Weights of a small mixture-of-experts language model, trained from scratch on English Wikipedia.
Size: width 320, vocabulary 2148, 240M parameters.
Experts: 8 picks a token, a softmax router.
Training: 1464M tokens, 11278 steps.
Below are experts of layer 3 (counted from 0) of a mixture-of-experts language model. Rows are named router (the router's row for the expert) and show model dimensions 192-255. Each number is 500 + 40 x the weight over its row's rms, rounded and kept within 0 to 999. Numbers have three digits each.
After each expert's rows: "gets" lists some tokens that make up at least twice as much of what it gets as of all text. This comes from a sample of Wikipedia text that the model never trained on. Tokens count by the router's weight.

# expert 244
router:462509460472474480554520546531429493495465535468433551464543511461474556523549454442570566503554539459469482485461505495438517493549497503503496597504458525494568456502440451484511480508537589
gets: "E", "V", "G", "L", "M", "W"

# expert 75
router:505530494524508457545536522516484495490469481438444528470563437472560533541517444554526502514554536477505441522445546508496431490545517516543486471559495484526528442555432487490473487498540554
gets: "tion", "0", "8", "ation", "9", "7"

# expert 150
router:500539464464429510564519519503452502481487519512466550495530498453560519530550486483547550456537575451454546484425535551498498498537475531562438496504481516535520485542520437476502474495516487
gets: ", ", "0", ".", "+", "−", "0 "

# expert 22
router:538533454395499497510560500508455478505478448500470539475506518493541520489510458446535489506515516462472505465494526491497520508549576472500471491508470513442542524557438489524520481463486507
gets: "J", "L", "M", "I", "P", "i"

# expert 108
router:535520484478488479531517510549451474469461463509446540484550475448467520535528491433551570505544492472436496498506524449466508507552533517550458535459456549524514474553481456487501471462495553
gets: "R", "P", "mov", "V", "Z", "Q"

# expert 180
router:507536494482435429524506537518501556503481532503482518498524462489531534517514570505493456513520483500478545476424508441505555524502550544528513512499492501461573462492474471561407498499587572
gets: "ed ", "ated ", "ic ", "ing ", "ical ", "ted "

# expert 230
router:551540466441522428512537494530499453486493496524505498454506514507438540516512456523484423405504576506480503500494503453496532541493592578496467497475473580494510497498482490439526467464521509
gets: "-", "–", "ly ", ", ", "/", "ally "

# expert 47
router:585571461529457513510533507609485474531470504528505501479554454417453524523511517475533498403507530475461476443478520478481461480506507522513494478514493527488518548496498458396508499536518510
gets: ": ", "– ", "| ", "- ", "to ", "\""

# expert 200
router:551525508550495489540508517540487502465460534543493550452514473477529534493515523465526542477504529510466541541489540456495504538539541527543483510525459532523593587479493456508511449491525532
gets: "in", "In", "s", " ", "3", "2"

# expert 210
router:512541545461506524605520545481505584458451419490501540456559511502464555498511566511509460518502504481475523491466476431508601520482481566515461620459491509541451481483479487550520487477486510
gets: "ec", "c", "t", "elec", "oc", "comp"

# expert 43
router:498503486502597380502519492543468449468464582437474497487522474471528490522494489531557428514494496507489462549405497496458449558517495583520472495501471499459504509470533468511496506495564490
gets: "an", "j", "am", "y", "ar", "ung"

# expert 250
router:561535431486449465511512528546466505497475512531479545464521468485478510520548417526525554477493510495473559475488527518458516495517528526528470476473451491545585554524490480558499434504512471
gets: ".", ",", "–", ":", "7", "0"

# expert 105
router:497490452487475510508522523512476499485496490500482509497519467500419519520508554490532499475512528501438471486492538495451511516508451502497473585513480535592561507517512469523493415496545482
gets: "us ", "Ch", "K", "| ", "L", "("

# expert 158
router:502534452507496416526516524529454504458507488456484522465537477441517541517531466481536593477537513445458574523622515520486533442545529519526497540511482545484526454510522419527516454464505573
gets: "N", "n", "to ", "U", "I", "m"

# expert 50
router:511546465485500459573520505535412485465484469485452547493523473468491556553552483453554553470545530482448498474467540529496524541567510515572477490491447514559516444577501481505523454504536534
gets: "B", "H", ", ", "K", "L", "F"

# expert 254
router:524535416520472504546525509534459552493507584539489534506506469478446538544554546478518539505533556462468463504486502536483487499525537544547474506451493534510469455520496465544511471545566483
gets: ", ", "(", "– ", "tr", "P", "–"

# expert 65
router:478528481405501473543512533569451495479468461516437517471510490458509542534522482467545595465525528512453508543490523525489486534555500465531479558471469523473551478498478470523547469523512517
gets: "| ", "; ", "R", "Ch", "Z", "X"

# expert 125
router:507516391434473483526515499610512485494508513414485524497510500489488510540521492515494414464564569492514443501535496425504548513541539513520480636385504489510477476480489449455512497526511537
gets: "the ", "The ", "his ", "their ", "its ", "a "

# expert 56
router:505510439491491470536535540518473443502468488464472525471534493458484556559542474486533577462548538490455450482482548459449460493550483534535457541473453535512571480529478455487484455498522594
gets: "| ", "(", "; ", "km", "South ", "com"

# expert 228
router:550529536512612431492474482529477476487439565466472506485520485486526532519509447539521427460517504502482461488536527416493448522502493514511497558467484501472484547504480478395459497447532513
gets: "He ", "he ", "at ", "en ", "She ", "she "

# expert 245
router:554505504437496486513583515507467499476455445435492526466533481500379511525503471486524495492504520473480513417403541498533562536514462461497510484526468576593545485541491495439540470530512558
gets: "ak", "K", "A", "J", "ik", "ok"

# expert 215
router:482529433439522477535513507460445513476464543477435526453526492470528523531531435431527590525514497456468437495488519465493471546529556523544478571496489524517530537484502470557497464479499473
gets: ")", "E", "N", ") ", "j", "==="

# expert 155
router:516520495479418440555503525514483540484460594533480523474527480469497522492519559442513513510539481476487539482516497458501538493541533558509487518507466508537605501519496461517376507531574529
gets: "ed ", "ated ", "ted ", "known ", "released ", "ing "

# expert 227
router:471528498533575487524503512474477489494472517541476525465504521509513537521514519499550563500487517498456556447526505605483489523496570528529478478541487535507514482497489466543481489457574525
gets: "k", "ad", "or", "}", "a", "aw"

# expert 242
router:512573438498572511491518507515460476487484518513475487509482469478492488491519517479513474517475546504473477476515536498478490568532505487500496514509497497447499491464471457456454431550552470
gets: "a ", "i ", "o ", "ia ", "an ", " "

# expert 37
router:496560465495558510496527497537461470499476498546476489502499476491499511479514556452527499486475550486470526444483517542481491551544444477539488531544498478424479442496454476486416431521517461
gets: "a ", "o ", "en ", "e ", "on ", "an "

# expert 29
router:574494494466557485513483498529469563507527498477487547472528484479461513534486448456484483478513466488485402599453528442474564497496482520478470502370478540500482473519490501463498496387498541
gets: "on", "per", "fin", "spec", "te", "non"

# expert 25
router:497557511486597542522526503514481582487486470504462503473500518492552508488512514449523550505510548475485484497491527481483436533528494488527480575506507512498561517529490500468513474538507476
gets: "s ", "es ", "ation ", "tion ", "y ", "ers "

# expert 202
router:517543493463480489535550523515465502471454466535476532465533489449510521549546509496517535487547533463456595545529486550453512506545486528562467484506450533562553462502500449464460471490544459
gets: "U", "'", "l", "United ", "r", "m"

# expert 61
router:498520527520448430547518537543462556452467584435443525455534465457486525545523396487562547524543515476479512531514507542477479544547579466538499580475434546500550463534476482523514454545528486
gets: "N", "R", "m", "M", "n", "B"

# expert 226
router:549551498434502513524525523554475516469467516505495529483566509453448543543524477512531503436509548475466397475464499543438467522591481535538474496534474557573526496544453453472467458486483547
gets: "| ", "and ", "–", ", ", ".", ","

# expert 14
router:501534473494562482546503530516468557451479523457471528481538493457491542553537501501569590465534564462463429503539525509475479528562540519547457554519469536456571487515503430547500445477544513
gets: "L", "Ch", "199", "197", "St", "\n"

# expert 217
router:441521463454532534534509522503429493483433538470453544465584494438470564504534471417583588482545564481459510524550524480448456538566527522542451543475452533516567499527532466461513442478552526
gets: "G", "201", "H", "200", "W", "Aw"

# expert 174
router:453527510487583497555506514528482519465451549539477529477546440493486533502541479491542631494523544487457559510545511482476472600515447551534488470466501511437547449517444471488533472447494498
gets: "K", "T", "W", "N", "Z", "P"

# expert 81
router:523539504472499445551535494525458497445458520517464539459562482481512541532539495419566610491533502487431518496455509515487508555541550549520443549507452544557549479525482458490498463478548542
gets: "M", "F", "R", "\" ", "G", "v"

# expert 46
router:509509521453533504512498514505480555472502480527477525473542500462513542542502523429518541513522483470485426518451536409461551498510503521512503515487465501552524511501482480519423486487480494
gets: "0 ", "1 ", "2 ", "3 ", "4 ", "5 "

# expert 63
router:477516478451556406486479501565483476469484516491452501496518447485550505482505464488519419496546571496464516504526500512483445587513472517484511536491489517508517367501421502402478429531513475
gets: "t", "a ", " ", "i ", "h ", "an "

# expert 13
router:493525484459513535528570511522464488503501496552484524476515508489440519496511509473519448450465542490457554452504498601465534477527476499541470461548464502393509427528537480496521475455503462
gets: ". ", "a", "a ", ".", "o ", "ol"

# expert 23
router:550529467420519472548523547526448477451463481485472532462525467474463536564529504501557606491519524451450506516472536551490584517530528525526468567427451567512586523493500474498485455509544540
gets: "L", "R", "B", "att", "St", "."

# expert 223
router:467530514501561490561491543528499483456482477489479530489540451505516498513522439483520482429540546482480485500541525485495558594502490487535500457516485473497576482605502474424443516404485458
gets: ". ", "\n\n", ".", "\n", ", ", "). "

# expert 80
router:517526518442504496511508492491481547469454537487487533494503478487465533485509448551530515485535496467485529530532505541452535544531583522522478480506472551442504376485455477518549500472552499
gets: "ad", "ain", "en", "e", "rist", "el"

# expert 133
router:491530512497464455543567531545449500466458503501473521476524475456520562526529445413546536486531543461450427516432499516479479545573533527542438523471504534531557478537502429456518465497519587
gets: "200", "201", "202", "199", "198", "195"

# expert 41
router:559503536483557512533517522532475536481487487526496524467532491503463537485491430446519488508497494494453555442547526486487507525540577535536447544484459535492539402505490478536529476467485623
gets: "al", "ar", "ro", "O", "r", "li"

# expert 127
router:459542461428468465545547529535445476437470510491435524490549506477462540514552541453555596464528515468436473511526554468464488512573527506492486536549453552523564468527506455472506448498571566
gets: "H", "| ", "the ", "; ", "2", "("

# expert 84
router:512501482460629485510567504532469499462518578512499533494550488466486539558488462475571448504488538511450518560443551529461508485532526504527497524507467473578587561484480473519521510506489521
gets: "Gu", "gu", "Ch", "it", "Le", "Cl"

# expert 153
router:524492504497519443525519517584441495455490485468483546482540494440483564523540469459562605464533509466444509497484546494458564502554542496568484570497453534510568462504472442555506462513525489
gets: "di", "| ", "charac", "Comm", "3", "sup"

# expert 138
router:559491471445575477473560517527468491480503464399496510504547505476499521552499429504504451515477573489480394461456510463468447477554497519500508517427489478542501556486512476528542497465509450
gets: "J", "ourn", "st", "th", "on", "ath"

# expert 32
router:498539460525564469523538503518444460445486501514500541494518455488454527536526462499546591462483546484451569487496544511480474510540630496531496506433480538564576482519517460510508490420518553
gets: "G", "S", "Y", "Th", "In", "Cent"

# expert 203
router:474508540498442497556528497532471481491466557502491529494534488450451534549547528427544608490510532465468466512492525520482453508552574540540497534529488483528516498550450464493475453515516516
gets: "and ", ":", "–", ".", ")", ","

# expert 90
router:488502498508535455509481497547496462469466553465505509439536436485476516514492512536517449506475499514500507471448500430508486519509470639529483599484483509506476519526502479501469504480453542
gets: "fe", "ick", "unn", "ound", "ther", "ann"

# expert 68
router:458534484431614485523496527556457439486502553509473505498520499487524504492533491400510576512533513512479457497510504457492461515500558501485498540455482538423477445502446478465407410535531441
gets: "a ", "i ", "o ", " ", "an ", "u "

# expert 88
router:523585473455543434518482501511513463499470511500461503485542477482562501517563510542509437479532511477475528479502488484494450544480479542501494535463511528537504486512439497453484455393603476
gets: ", ", "ing ", "s ", "ed ", "es ", "ow "

# expert 3
router:459527513474503487526523528486465531489503522412480542463546433479478535502515520373542565490590521456467502495424529484506499544517562491522480492525467553521584487498494441473525480431517503
gets: "G", "g", "T", "P", "t", "y"

# expert 59
router:479512497383477511540516498550475462441510524544462525461533484458518521514520448414509549482545528458471454541445536447457494522538576504509454520470451546545540488528512481397451492514498536
gets: "201", "200", "202", "199", "198", "197"

# expert 159
router:536513449476479475532547537557459481501504521483453571477541470462513519543546486470552564451574533470480522479473513379449521515537566533515470542520452525453547473612451460496434459512570530
gets: "\n\n", "F", "f", "\n", "B", ": "

# expert 124
router:516532507478491477526529512549456530479464451531460553487541492443498534528536526454557584484529525472428524559456532517490509523563575526537428518457454550517552452561489454496485486530520541
gets: "Ch", "S", "B", "P", "Cl", "cl"

# expert 74
router:531517434473506531486506558564502521498474536410470486477521400445481508533514488513527489455522492444476427508538568467502466493585512542512497509535514559574511563538386516562476502454538491
gets: "ist", "end", "ord", "list", "est", "consid"

# expert 178
router:485540496477513475525528506524465498495472499523484540481528544441517531522569551489542575478509525459442474481545524519470558503558553521543468489478488535582513451515530448459531415535514531
gets: ", ", "s", ")", "a", ") ", "f"

# expert 151
router:499524526421547488554530501484472484475474455520478540501511513482400536544524385470549421479526508514465609516514513524457568528539546501530466447563476520483579439530493467529579473470486419
gets: "k", "K", "W", "en", "sk", "f"

# expert 190
router:519511503543444499589529575453495616502428455481495515461472418509389501476514560467512462504561526508522498509434546459521506485517553542512468586569496518558483462545435486477474497450477489
gets: "v", "c", "p", "g", "t", "up"

# expert 114
router:530534487471492491545489514517470486444483533496444548492565523473503541530572474452552569484528546483444504542553532482459382519532537535568463524466455528483508502528484436509556461461528533
gets: "R", "the ", "(", "W", ", ", "des"

# expert 52
router:533528457522552466535508545489514590492485448397483478452497528498464485491558547433489527435502477498481405619538511531452565562531517524481455517534475535435490480531504495493448496497536475
gets: "e", "o", "al", "ro", "ra", "on"

# expert 97
router:496534432492476501510509526560455509492458551522473540461538484457500529549560475466552606464489516476464500462464539515462517510511492560567451495469454521625556485591459466516509472546507497
gets: ", ", ".", ",", "(", "–", "G"

# expert 19
router:520490439464559428478562494544479523470491488555464525508500508450459509554483388416564394490553501486485434520505552492493485555521486471521476506524472531539616532501488481431498514489505567
gets: "B", "ish", "b", "ud", "row", "ook "

# expert 96
router:558518488497536482518532500574503476465448592498480534482564482462514517503559475548526503491535547518481482473504507448477487558546514550517474534554471557551464474541514471430499496397546523
gets: "- ", "| ", ". ", "The ", "In ", "==="

# expert 95
router:501517518467499483563521511521471466488449499513471528471529492486523541558544472497531646481515525476448537534535494542492461564535555527526485579471469519456548488523441463472556469481569529
gets: "R", "r", "s", "with ", "W", "\" "

# expert 142
router:523509465447484474544557521552461493472475487516471527472543465445450552501536496451544534499542542467466493511448507467499499508575562517537463569451459527582561485547518473469482422489527587
gets: "(", "| ", "\" ", "9", "\n", "st"

# expert 195
router:515636513489532530530502516484487607507488507477478484504517512492526521529516539502495437504510504483505484475486552437523421548525498506534501536473496526511528511509477484482453498446562520
gets: "er ", "s ", "es ", "ers ", "tion ", "y "

# expert 120
router:496515517489476486528503505526483461471483428504465519481493471447530520543534539420534561463517501493462525469452517568508515497504527532538481518504483523558527533527516463473452477494544514
gets: "'", ")", "!", "^{", ";", ","

# expert 112
router:520507520448546513488553500477433488464504509451486496511507489482493529554508490491486542464531514494474373500547466510485500508557517495470472479436479484479478556470510484414490485505508426
gets: "ag", "is", "on", "it", "u", "v"

# expert 99
router:503510468462533472528493508547499478447507521483492539499531471472524532507559513491507508515489641510480411512529495448496571508522481495494489498516484524480505483592497489389455456494526445
gets: "| ", "; ", ": ", "); ", "—; ", "– "

# expert 240
router:488519511425494496558502522568464481495457461507471516482539484435417527528507596495543575516516515437464516491464548592465529505533530485519494556452450514454510501504480473544490489469504537
gets: "| ", "R", "T", "of ", "at ", "tr"

# expert 139
router:497537520480506505548538503559467560470490561551491526485524507472539536531529481538537577491534513480452515530459528392478487515559429486529479474510457509527526592537515469475449469525549538
gets: "0 ", "% ", "includ", "000 ", "00 ", "3 "

# expert 247
router:529546497461453514527516511536478500461499531533476523467511470455467544553526507433517498449501543505479552508490529536474489466561467485585439495549498470500511511494476465479563491522477455
gets: "and ", ": ", "–", "of ", ",", "."

# expert 187
router:465524475504480462529521516515483526497474533457444528443544462441522533486537486451537633458525519498463500467552504463511457575546505482518460482421486542481559457503494437540551481485558497
gets: "and ", "or ", "un", "& ", "to ", "Un"

# expert 191
router:505521480482466453514497511515462509464504531482460529491535465469499521507577494419572609479514561459458463506471523491459475513522456512571491601550476524494494515522496455560516466494546513
gets: " ", "1", "\" ", "N", "\n", ") "

# expert 181
router:527536458486504483552506544519468484491513557549461526467552488477552548508519467458537576462544529493427496455503537548501475524514503535533421572524472543526521500527494453451567415449508572
gets: "R", "M", "P", "I", "N", "G"

# expert 28
router:537539451450422463519540505564449519485464533565465527479530504425526544553549449432558576480510524501447550479436530513459429497533498504546456538494456511495535447524487464498488445535558511
gets: ", ", ")", "– ", "–", ") ", "N"

# expert 9
router:486521520430496468518520532549461459498478540404478521465563473439489541574512537482521598485489516445470547483493533496436520526527497489547440524452474532511556455545465471530479460508554501
gets: "at ", "| ", "born ", "from ", "et", "At "

# expert 201
router:468535453511575524541528505517484504518443448547492526493480546467464524523551440519540557467484525514472527470458517607486601495498546510543443511549471573446525484579556497517504482485526432
gets: "a", "K", "e ", "a ", "e", "de "

# expert 252
router:509516460465520470526510527544460490482451519502463533476549500436472541520537474465547543478536558446448493533452541495471534505567512515530483560468470558521508461514490466541485444480520622
gets: "of ", "L", "P", "for ", "T", "from "

# expert 44
router:457506473460613504509504502535478494427507549464499516484537533499536517542511522432526481483556493474463530497496521451494408516534472506515468507519472514471524467516512481446521466504523553
gets: "cap", "mod", "T", "Cap", "Ch", "M"

# expert 238
router:593501490459504469544549497502476495458441500476467546493527461469519501514553498523528484508542504489465519548389514439474473511541499537520439594517476547483504483527496479477494438417571578
gets: "| ", "- ", "==", "== ", "\n", "==="

# expert 72
router:541539436431491499535512539545466490504476469478467551492516475466463538559550480465526605473549508480456542481519527537482508538517494518523431557454466541516489487553480442505449459481540560
gets: "of ", "at ", "(", "V", "born ", "for "

# expert 69
router:535516496448476453549516500520465526483469514511458526469548510450451538496510517492535458507541530468465534507533512492465495527521556499533473526532447548489556438509497471444532463518509531
gets: "1", "p", "U", "m", "P", "H"

# expert 101
router:535529493479523469522513499538489476500480529522468499504511499479495501498575519486501508449496636487470452489542500437457602492485509495496496503508494505506499513607509458408451475487530472
gets: ", ", "; ", "), ", "| ", ": ", "); "

# expert 67
router:521526545507558440499571497541445477501469572443465546441518496498463518512492490470552539510524489463472490512577472449487524513521506480518510523522463544510552357473510462530527521473505514
gets: "r", "R", "A", "aj", "U", "Y"

# expert 2
router:514550504439538503522464533489480565464493501475451522490523523479562512516529524510528575489540537491495467494431556438499431526505522492524501473475491519543577536493463491534501482513517452
gets: "ers ", "er ", "s ", "ers", "es ", "ation "

# expert 222
router:502537471510427486519508556501503514484510522525490543489570391494522524494482509382532515514521561480506540555539502502489426537490504515502497530498475500474502521536499485441435450468534585
gets: "\n", "\n\n", "\n  ", "- ", ";", "Po"

# expert 160
router:509526413492554412478530498509484448521493502503470506487471522465534488502499466492514483462549500480477537520482502413511469597510521591539460518489448466524557516454502507485484477482497478
gets: "w", "W", "th", "ow", "n", "ard"

# expert 216
router:563506443510544523499547510513482471531493540496478514473545452504462516541507438526520442538497501505436352432429512453442476480477476502494489495511509473472504576509518468512528481465541477
gets: "us", "us ", "ice ", "ud", "Fran", "J"

# expert 34
router:495522460449532484554521518537456499446490584517420530486546470450437518539564479522574572489527558483434467543494560466499485567514582529559467568487472539597558537553488476489495456472537538
gets: "play", "to ", "offic", "I", "and ", "oper"

# expert 176
router:536512457520541494513512518456492525455463488505454523498505515505514524506502490478495540452512479458478460532497500454498488473588603548503490545500463513576566395497461479458531450493515493
gets: "(", "[", "Ad", "Ab", "Ed", "Austral"

# expert 189
router:594512506525507424515541534522478474485514483463486498458553438482512510529523555447488475485483531516484385551535517479482461482531490541485457488452480541550572431585516517416541467477529472
gets: "was ", "were ", "is ", "are ", "had ", "be "

# expert 231
router:493484448397513568502512490448494531482450466520485570494487451505553506491545481461488567491555507483486462523468504497469427529506457616455515451427483510499457471558414505514476495425553493
gets: "at", "ur", "en", "is", "t", "g"

# expert 57
router:480505500499420468563523514479495624498434482408475537468499385529391478486490514491507465498535518490505459501464521436517539533481518507545454514524494583518486405501464488444485478513486516
gets: "ac", "pl", "ut", "ul", "ti", "fec"

# expert 208
router:482525544540522508542494566502470486469505465458495571440472456491482514550509595497476506495625494506501460641516461414500539485520531537578469509528485547522505443548495456521464495485515468
gets: "u", "er", "ic", "ul", "or", "ed"

# expert 182
router:450538424445406474539519511529483514470492478478458533478512431448472532553522530469524570432538531488474484516484529550477540534547489532554459494481456545484534499481536479491488513550551609
gets: "| ", "and ", "F", "of ", "; ", "S"

# expert 62
router:499530415499481468548495502514460500487480513517484532498529479473466540499522594413531531472537484487456476518519505482462541512511547540536454518483457534481538495524488470554522455517502572
gets: "P", "p", "E", "1", "H", "O"

# expert 21
router:544515467503482506564510513540483470482476541470497533473501496455537520533515480482549512446501482497456575430551502527495538473513467506548465480499493519547544479506493472463484470508555471
gets: ".", "/", "^{", ":", "+", "−"

# expert 10
router:532511575465544484500518497494459514491449541503489527461537514504511550464484489459536476479524431484457540444568518440469524536539552557529475524504470487483546440501513468514586490388520549
gets: "al", "y", "ar", "an", "ir", "am"

# expert 39
router:516514451467538470503516512512478601483430465528480533461534501474517504510535532585507550494469480492495562472593555603450449500493488498540477456478478530490500502496469486544405492467601493
gets: "e ", "ing ", "sion ", "age ", "ation ", "ast "

# expert 148
router:566548442498565369507499499510498563505492527521489504480554386486503519526510502530529440493542542503486497496440520484512482485519486517505490542505479539541496488533455488480432440372588481
gets: "ed ", "ing ", "ted ", "made ", "es ", "up "

# expert 198
router:518504509453435516511522514524471568478469490432477534466519511452485510526492392530524452445481456482465537484534515511492510529513534524528437511535456529541543477477488470516517494455526586
gets: "th", "si", "al", "li", "Th", "wor"

# expert 154
router:462556395471479512507552512499484565477451488571485498496501512489418531531525597524506463486499496494496591484522515560454604506518526503540493469470490528385482473478515477526424484484494493
gets: "al ", "ic ", "thern ", "ian ", "ical ", "an "

# expert 115
router:573507558492456512525490512521502495473456461527501538474502489475497524488525454446539543493545499475443548501521525445478466523491509540556445531478461554522535518532496491517494454474507548
gets: "ac", "al", "Ac", "Al", "ab", "ch"

# expert 51
router:499518425514529509502500528457483510497500519569455498504550357483494499510504461461529483497491503524493446511478522498499588576504540495534500598494485496424494487574504493439483468487503458
gets: ") ", ")", "\" ", "), ", "} ", "]"

# expert 211
router:516506461509473521569519528555500507497480587498491511438486476482516510489537420399568545500498515469495463487489521504497473491541510508501487472444486503450518508527522500518490467515524512
gets: "$", ".", ",", ":", "for ", "202"

# expert 94
router:539508478524564482465540529557464564517500496522469520475482489467461530516502452452577389535523528503472448497398551502400498506527465587531488510464524576536513515476497491491504517448533508
gets: "ack", "ill", "usin", "ter", "ock", "ass"

# expert 36
router:499526479484519508501527511516479456463499530450512512501524495498434514479537482480520548468495534474463467495410538602456542538554501512515460499460452533472545511529507475484473448469498535
gets: "John ", "L", "James ", "He ", "William ", "George "

# expert 241
router:573538513530579390505495524561485547489525494475505487496562369509467501504518562466487430461468566489500452514481535490514447495498494527486499543404493524549518531522487494467532457423520493
gets: "was ", "is ", "has ", "had ", "be ", "also "

# expert 188
router:519534516453459453509508521519457503470497495516486534452486479444543556456522533457532537460510496476441552488474517552504587530550542509543481513529477501520602534552480462508505450455581458
gets: " ", "si", "|---|---|---|---", "im", "ind", "th"

# expert 92
router:489526485508437459529521528511465497476483504443478544489524482487487526517528473435532499514527541460456472524494510482513432532499561497528448486487477583493571451478458480468514476431480521
gets: "T", "t", "G", "H", "N", "E"

# expert 45
router:610534513524506400510492507533496580503475475444501489491559485486426535567507440460502477405555498433482482523495506500511551520492509501513505597361479489491529498523428496465443438408498517
gets: "of ", "and ", "for ", "to ", "by ", "as "

# expert 167
router:588507494452562458538547494494501505458472555515432548476533461462511531484536435523526545492531512473476446500470498458452454557561478528518470575516466541448503507544521471504421442405549567
gets: "- ", "| ", "\n", "rem", "Le", "=="

# expert 54
router:514524431494448446539527513540452496486486507458475517464572509448447561520539473445571599448526541479436494533437524481500516559562515514527496560474438527512579448542522441520508502470515541
gets: "M", "f", "par", "Par", "F", "Cor"

# expert 102
router:498533534542471423552527485517453459485468470513466516490558515460522522522532482506541541461539550509468484528471546398480514503515492485539478538574476525409546496532521461500526445519517454
gets: "6", "2", "1", "9", "5", "8"

# expert 186
router:562498532472437464512514534510471618475469520467480502485495485480543503471499457376515520479546487478482472511448542444490509526537531564511471531464471511506594522504459481518564459473505581
gets: "re", "pro", "con", "ex", "Pro", "pre"

# expert 194
router:479528500559533473507526522505479496463496447467494527483537436468503530508516478515534529494482512477467539486526517520437517491535506484531470454522472514527507447508485468500494486484553549
gets: "\n", "\n\n", "of ", "| ", "ou", "|---|---|---|---"

# expert 78
router:512518493446486422516520500470482542463435507539465535493531512492491543501494453545505478504550505460488512528501503521488520581524531488552472488523463534428562397499501467527511491487537488
gets: "B", "e", "an", "Ch", "par", "sub"

# expert 224
router:573538485492467472540525525511481487497469532562471507483496485450465551506546509425543558446507509474448491478488520467484571499520477534547474468532464541596597487510514455457489486549496457
gets: ": ", "(", "f", "O", "– ", "D"

# expert 196
router:553536492476561518528476508515470569476436570554505550498528542502464531483513402514534462488581486466443568512510535450500472581538572560540454535543500552509523469518453482520532509367503575
gets: "re", "f", "F", "ar", "er", "Sh"